python train.py --n_layer=9 --d_model=224 --n_experts=24 --experts_per_token=2 --d_expert=192 --d_shared_expert=0 --activation="squared_relu" --moe_layers=[1, 2, 3, 4, 5, 6, 7, 8] --router_score="softmax" --normalize_top_k=true --routed_scale=1.0 --balance_loss=0.00156 --balance_bias=true --router_cosine_scale=20.0 --init_std_router=0.00636 --lr_router=0.000582 --vocab_size=8192 --norm="rmsnorm" --norm_eps=1e-06 --tie_embeddings="early" --optimizer="soap_variant" --lr=0.00875 --beta1=0.95 --beta2=0.99 --grad_clip=2.0 --batch_tokens=131072 --seq_len=512 --train_tokens=407300000 --steps=3108 --dataset="wikipedia_en"
Below are experts of layer 3 (counted from 0) of a mixture-of-experts language model. Rows are named router (the router's row for the expert), up (a neuron's input weights, with its number), down (a neuron's output weights, with its number) and show model dimensions 0-55. Each number is 500 + 50 x the weight over its row's rms, rounded and kept within 0 to 999. Numbers have three digits each.
After each expert's rows: "comes before" lists some tokens at least twice as common just after its tokens as in all text. This comes from a sample of Wikipedia text that the model never trained on. Tokens count by the router's weight.

# expert 6
router:556416527533532553442490530528497466554516444541428560475473457540490514549492474513464570380566599514491501482431492332541474562453535513404438506534460502521507487402
up0:496502505475422517471476541472551482419516477537542537558502529456464432526563540478458497620476578461516506465458514530460426603560481415533545620416403489612501569501
down0:554578499494533550421503531464416447511498500538471586522528524525473558517379421527509524518597572509398458443488513493516526455500595586480557526459600451536443456434
up1:525521567404508506450517497499424526425460490589516511455484521580461501506427445500573605484504498521450551449478511502489426553540566452521560446501450422502481508455
down1:484479493560555534487398514421526433564544558475437525543450529451566435506471489643494541489480461573575485536410494498518484542644461558394514436465521419553454558493
comes before: "|", "\n", "==", "-", "The", "==="

# expert 17
router:604488413536525449459533414536587530555467436457537485548467469500499531470507495498444533518547571445486502544518532422482597453585525512501397418480469459499509497510
up0:548478504454502488523542466480508495510476483483489541467431497483485379629513612488403529473573540545537510569460554519431497480491422480492531563426472500488542463496
down0:505603602545421565474529423448508578534549508460519482503557418551552545569576485446481411473570497550531477532498637532472524420529536486454479584526569543453546444467
up1:465496435559520411446454553434421502502573606474564530486528517435574502483449535518492484522539477525501496571497424472441511500410564505564552476541512611632528561455
down1:501501452476459506448604572545452481504413471612517509602471584468587506473501567566559375510575482534493454525489558596536488501556521434574447482563538458428527559552
comes before: ":", "s", " of", "---|---|---|---|", "ing", "ed"

# expert 7
router:543562501467418441521494383534450434456445499501505588460537490553443512474568473492532451463523460435490446577579507477447508557538471441465523482521572481547485555458
up0:514453523448501548487425564517461571490546480459481551462489508526445382524524527514541459485557494532515608490513505561496386471533516503551538579439478472492433411497
down0:389509482484500497450439424467408514512521448452476476497547539515533549517476536531574451407453450526553483480429426670538576486508570445486454528609580545457581458484
up1:492565437434467599508487527514438452523431630520448459518473547524464446505488532541598441517559483493594517458561529433538491531460511442534487509520469499435556417473
down1:482477564495433469454502557471489552549446559454449528589491563590524507566495513550472513530617510455472493573484456583451475408473475532499484490524504555481490466508
comes before: " to", "s", "ing", "ed", " by", " in"

# expert 5
router:531477487475445542523502506540558395476485514536514440434547440529483502526480480525512423528486550514411469642480422492573517453465452551452532547492506517489514500408
up0:485547470497476525554539487366471475541635515550536507491556534439363472508422517519512615473562474589561527510549459437373455494476534538440483460486476417531591496357
down0:658504515501501435461453471487520455630564540442575577462538498610495459440498518469470585563560477452500547602491487479428578565537448474467481480468479457505434504470
up1:513629511541434553555504422363578505557517481439531471460565383466556499535493484468589550512548468510538479466504489495563466489480578558540506531492525421453540536435
down1:510476458530455623443461503437473426560540509504464456449521440523594431441496532496508494581561470457564525469503407581513538457522496514488538596547542603489546489495
comes before: "s", " |", ":", "ed", " of", "ing"

# expert 15
router:406455492541506520531407531510501534519379483507538519495510523535470525440400555545512528527520452453536439526475533498462517426533557586458546511490439441472434522501
up0:537500448415373453455507534485527524548459475624400482542597421561518590567417536559428438500492491523468585503512511440530442421543564559502502572506473519549469562525
down0:471544466534592470596485454535513511471525575471444539481478500421509516481532411533432427530485533518425461597451514452455470526511544537534476529434542563424561536569
up1:481565444433519540455552494458518423474438553539450486521545561432493530519472498571526557565451467507447473519511476455453523533512494502489420478524532459426424521544
down1:550566492529513524508605472507557523476465573433530505483490467434553492554493575485496542431481450614584409587445569497477559484476569457510597468485492544475490424444
comes before: " |", "0", "8", "7", "5", "6"

# expert 1
router:509602482519567388536494468499539511477505536528636483424437410438527511441547513459561472586510500384444577535636466539514468536466530546537551514442490497429552571579
up0:512590570582509572482576496448546470455554502501504493378460549449470470475497529586541478507492644534482572528492590589504516551514456461478495479464454598507536439459
down0:474488511491559520499536544451497420517525514553546497541484598558447507473485428434477519522456538508548417508501441534543477451558414503507547437478401477426484608439
up1:553543518532550385564548529448419488445446457527558484468536526482461467482534473571548517474438543478507437598541495386455600498487508463483438471512501542528503522424
down1:413499542477512528436478537439519567463455428430544472510484572476507516475519452440503505422502499550421463476433494406489487516550482524564443460500483603510454497497
comes before: " ", " \"", " States", " York", "5", "4"

# expert 4
router:473494407568539452432579495488433558482492494469525509470502549471491440531573498527557508439546561450450540460526471421530479421520507531526558509592486523474482389538
up0:524480530463483476572396496495471550501516479457465526531482494424584479403470507533539442488542475464430589483568471461528480439582433491603400471499634448491493505411
down0:476432458464516516464536487436566557509483515476471482490420526516480538542461522515495577426472429588537477476506502500503417410490474576526475457635402502493457574495
up1:474434522472413439450516470559450519608508525495445480500469608528543507510470497573446447519553510445438464523490481530552571502462593507468511437537481458555497538551
down1:475602525518415504437536472545531497543533492441561438592574464466508496520456609428491449513445494491424514528613472521457475530516520551523585528548536514443552476570
comes before: "1", "2", "0", "3", "4", "5"

# expert 13
router:522480460507430434401464522540474463481497509557542477507404551488560440515528562550520533488559453456455545428504588484493513427568527471483596553519488486419569532534
up0:540442571467531478493452525502487444555481546436475534466484564488574545442366505504528536492494493586581473563539466426503577534573482508517491444587451491503547427485
down0:463566409404501556482614487529550431535536452510534532514462447468570516450502513543482531462460509491425521463543475547481477497531506527551552435460529449411415584535
up1:533451413504542532448554544482557511559580578548428461501519500536490460413497564515503484497446470451590496492583501425538556519423524409501509459476492468510586549491
down1:424544346470442468603417496494491516531501492493538537463513562480519516523534477490482592496490512512486452482467472622538502483546565605507448410564478561521492383475
comes before: "\n", " The", " and", " He", " In", " It"

# expert 10
router:412404554551470505518436477395431493533545436473522527434483514541404468422559432418557495500424527535526517397413472552492449499489486470461561609562452503568456492498
up0:462492533525483580446531476529575553472485534537523439336485528444428468509490470495465574446427540564425494482578522638514560442529550543495491477533449547510551614475
down0:580491420445516479486474617581341537499525517456480545384490444405463473441523581555515498529469532525532468521484417436458463457427573595554517532564457498444422504424
up1:529457455523492519523477532430436571527489488461527499451447557524547587458473545390582513576451476531531529534565496573523526440607501517495501474473514516523491587558
down1:483552587503486530498488445540523413413544530515410441541447523468541507587567466487503540485498541481514468554491536603432461508495431497445616517496506501475483440512
comes before: " |", ",", " (", "'", " =", " is"

# expert 22
router:548581452449431507510450562513475469369563488466510545492573518512542513432504468522430598548435530491528483478513533524477502436503568455629445527551533496500452551488
up0:514433409489515495583470521506470524458502486400518500547468553397552503523487580504458555496463545454517596500586521499511490422573556518496472504475583496408495428564
down0:601516528510527415499545537499450570451564559520556524544451477528594410382454526390519426435481512523439435477552570537500492513415516531486468548446590457499553506398
up1:468429501470450496403435533514463492403434507566475588452385530522606438529553505449442519569455545525617507528480483438558532489507492502554494530470532481458389511532
down1:532505490555584488495448618476512546539499469439496436419505522579513494450507448569470497469400504574447539382536493533486488492491480477428532444464388580486468503447
comes before: " ", "\n", " —", " +", " −", " L"

# expert 20
router:416567512596532467521466553556492489522548486484492526587486478556618484516552405482478489468557464468453473437508614492429468512444456462544511494505538489589567601407
up0:443507574539491483573510396552606458506571495557519432475428535466496554530512457470513456488576482575451537527474524440567520492522529519479431482417498622477471471499
down0:563526575462475472445502551416555465485431477495499480509505423574466522404504607539616638490518474476479474431583571504497360586498433497575504479519447402539446434482
up1:347480521492539520541497434593502524521523564596555599433449526454501467398459468510467485515482408505461531513475535448590422444429496463575385486531590511487515491411
down1:538475457403536426532528448534435499625497512549471496483633447517556464428556424452543530469476558511464544535559494536569547586453459569503452512509423527451444612553
comes before: " by", " in", " to", " a", " as", " of"

# expert 3
router:568448456449552504436520425498433479454482557542457559478495515549576450553534600578474492537482458591463569539567523479539426548504463416413524414439527503497509397454
up0:522463450465520525473584434486443492528557494489537462517488514423430590518444557487577506556501539481501400465557550488554509488481542481500551530541595453458519482532
down0:551493494548558513474513525568521424526570491546471556452446565572356551515412422474506539477476539469531525492503487476529525538556475489555443530586462572561508490546
up1:478519467486486512437512622425556477526486539539420424512577541467511512527494557433612453560452405402494447534511527527502416590569563383472534468491556546480444532500
down1:460462515510512480543479509513504494532456480487474518441569471422542530571512580403438483448598469495490324556458448534524552371447550552539503535522529440414526497487
comes before: "s", " the", " of", " that", "ing", "ed"

# expert 8
router:483480446527537497468558546460547550458566436408480416553458596472510440504519523499451459548500498499556450522514501492542492483575443416549496447507510423438502518560
up0:495521485505553494566463526519486510468608460594508486497496366470455432490507463481513473518473457483492430543486428537567445484553434529482442529530566477554546519501
down0:569479502504519511508484467498535436424501485539573542439583480458462495430509531554541548451402467477532473481484533445510437514509534409457473585483552463551498511505
up1:416438505400508517499442529554598450496497499498445513503457526518539560476489489512461505564554542483566524621506422431475452534431563553440520453543527512507417535527
down1:512439536434485521366531532438439478544469562517465464444512557497503509515483474533472552589489507500539606636551537405477511529473414432394542497461514517478448417509
comes before: ",", " the", " of", "'", " (", "a"

# expert 9
router:535499500560519558554521506553473498469478530454497552389519509497480495440533472486454518511496472517518405466395448595393482480437602568407452526554419433515474549584
up0:478481512430492489642430503579463420444453488548607558480506513446547449494494518462565510568502539415498515629422508490459584550532445644508513488486454494506543459545
down0:536477472467395546460585497546485540448447514501511498524498463528507447338544491555421518611526442494545560522529561523578484541518427434516463532429501526604469488427
up1:535490456555554495468514527524502409491493558539573498433535457513533574490535510461463464530533593456602510521513563453526335487453527510430448533419494556545526507518
down1:501502380527555545455524507498556618520485569416528529612445490373535365549513626588472529551507521544587416466508455447424478515525549473479542413539499471380521418501
comes before: "9", "8", "0", "7", "6", "5"

# expert 12
router:480445525507591479504558468481511529472492494524531515492400531466507503499485499533557484488538459478455540422536456486450505526515550481397494494402523581463513457453
up0:467464524543453503520567414482502556513462431482477518534467551463470464511502520478547401545406557502517566407487503475507486539484520509404472526493552474477515439480
down0:468468535451590467459481453502529509586557518477482517572409439525461530413525513510538521396467533482500473493403568468504582533467600502571506531589449647465523464484
up1:462552509435513541497523495486585501478534424438527511467450448482459391488426488554592436572482478468514572500492601497481588542444498521480493559420442459493476499541
down1:564425453435554413557498529549476501558483545450462429493526500486524427526493497553545537460576536570494423483479514550366505526638557483457544478413532534511522482601
comes before: "-", "\n", "=", "|", "N", "E"

# expert 18
router:571604498483464539483562583528476473504610563549501555620526483512457491440539468480492525445525486503518627486418458556513458551528449489443335523509414527546467458625
up0:581471529453406500443465601528528512546566571468514567530506601522503543437462439506551482546501414469514500498548475510443601549501455367492584465434450551517517494468
down0:518496499422524504514473541468505476632546515467477559543526499537520494512571474513522425537454572454527519489411493499520411485528537496547593483480495513436464481452
up1:441535583530501483488491466539481542491568467469553551518495514650462471546551534528560486528460345536494532586544515437567399508519551508512518504418536538490437494505
down1:495480495528561532541587433532524476552493468487495502614532399480494549462419475538525522461477552455510545534466440474452549569518513460497471481484558427484429533538
comes before: " the", " a", " his", " their", " its", " an"

# expert 23
router:438440465568426480503591615523527487570509484531534404452539555456530514521394505501456494440536538460518550522497503486520507491544476445573484434531450558513503490484
up0:468485484522472492511501473512499502584482448527549505411570520507466517524484512515464462476560447478562454558515424556473549438585496547573582512566518506564581448562
down0:503514561358448566502439537506491490460547582503563546512549490521465525500497492527561625508505522624508486347477526517448452460445501447481487365516482493548456441495
up1:599427597492457493412525533538470516483547543496382457433520424487594440486447523551463504466530476493487454532470542492517555467542499507575501451447543433475539557538
down1:479488524570431526543513533597481490528540550554459522466465414539512452524519527529570506472528487504456477524508602553560552494556405531362436422485609495516508539487
comes before: "0", "1", " was", " of", ".", "2"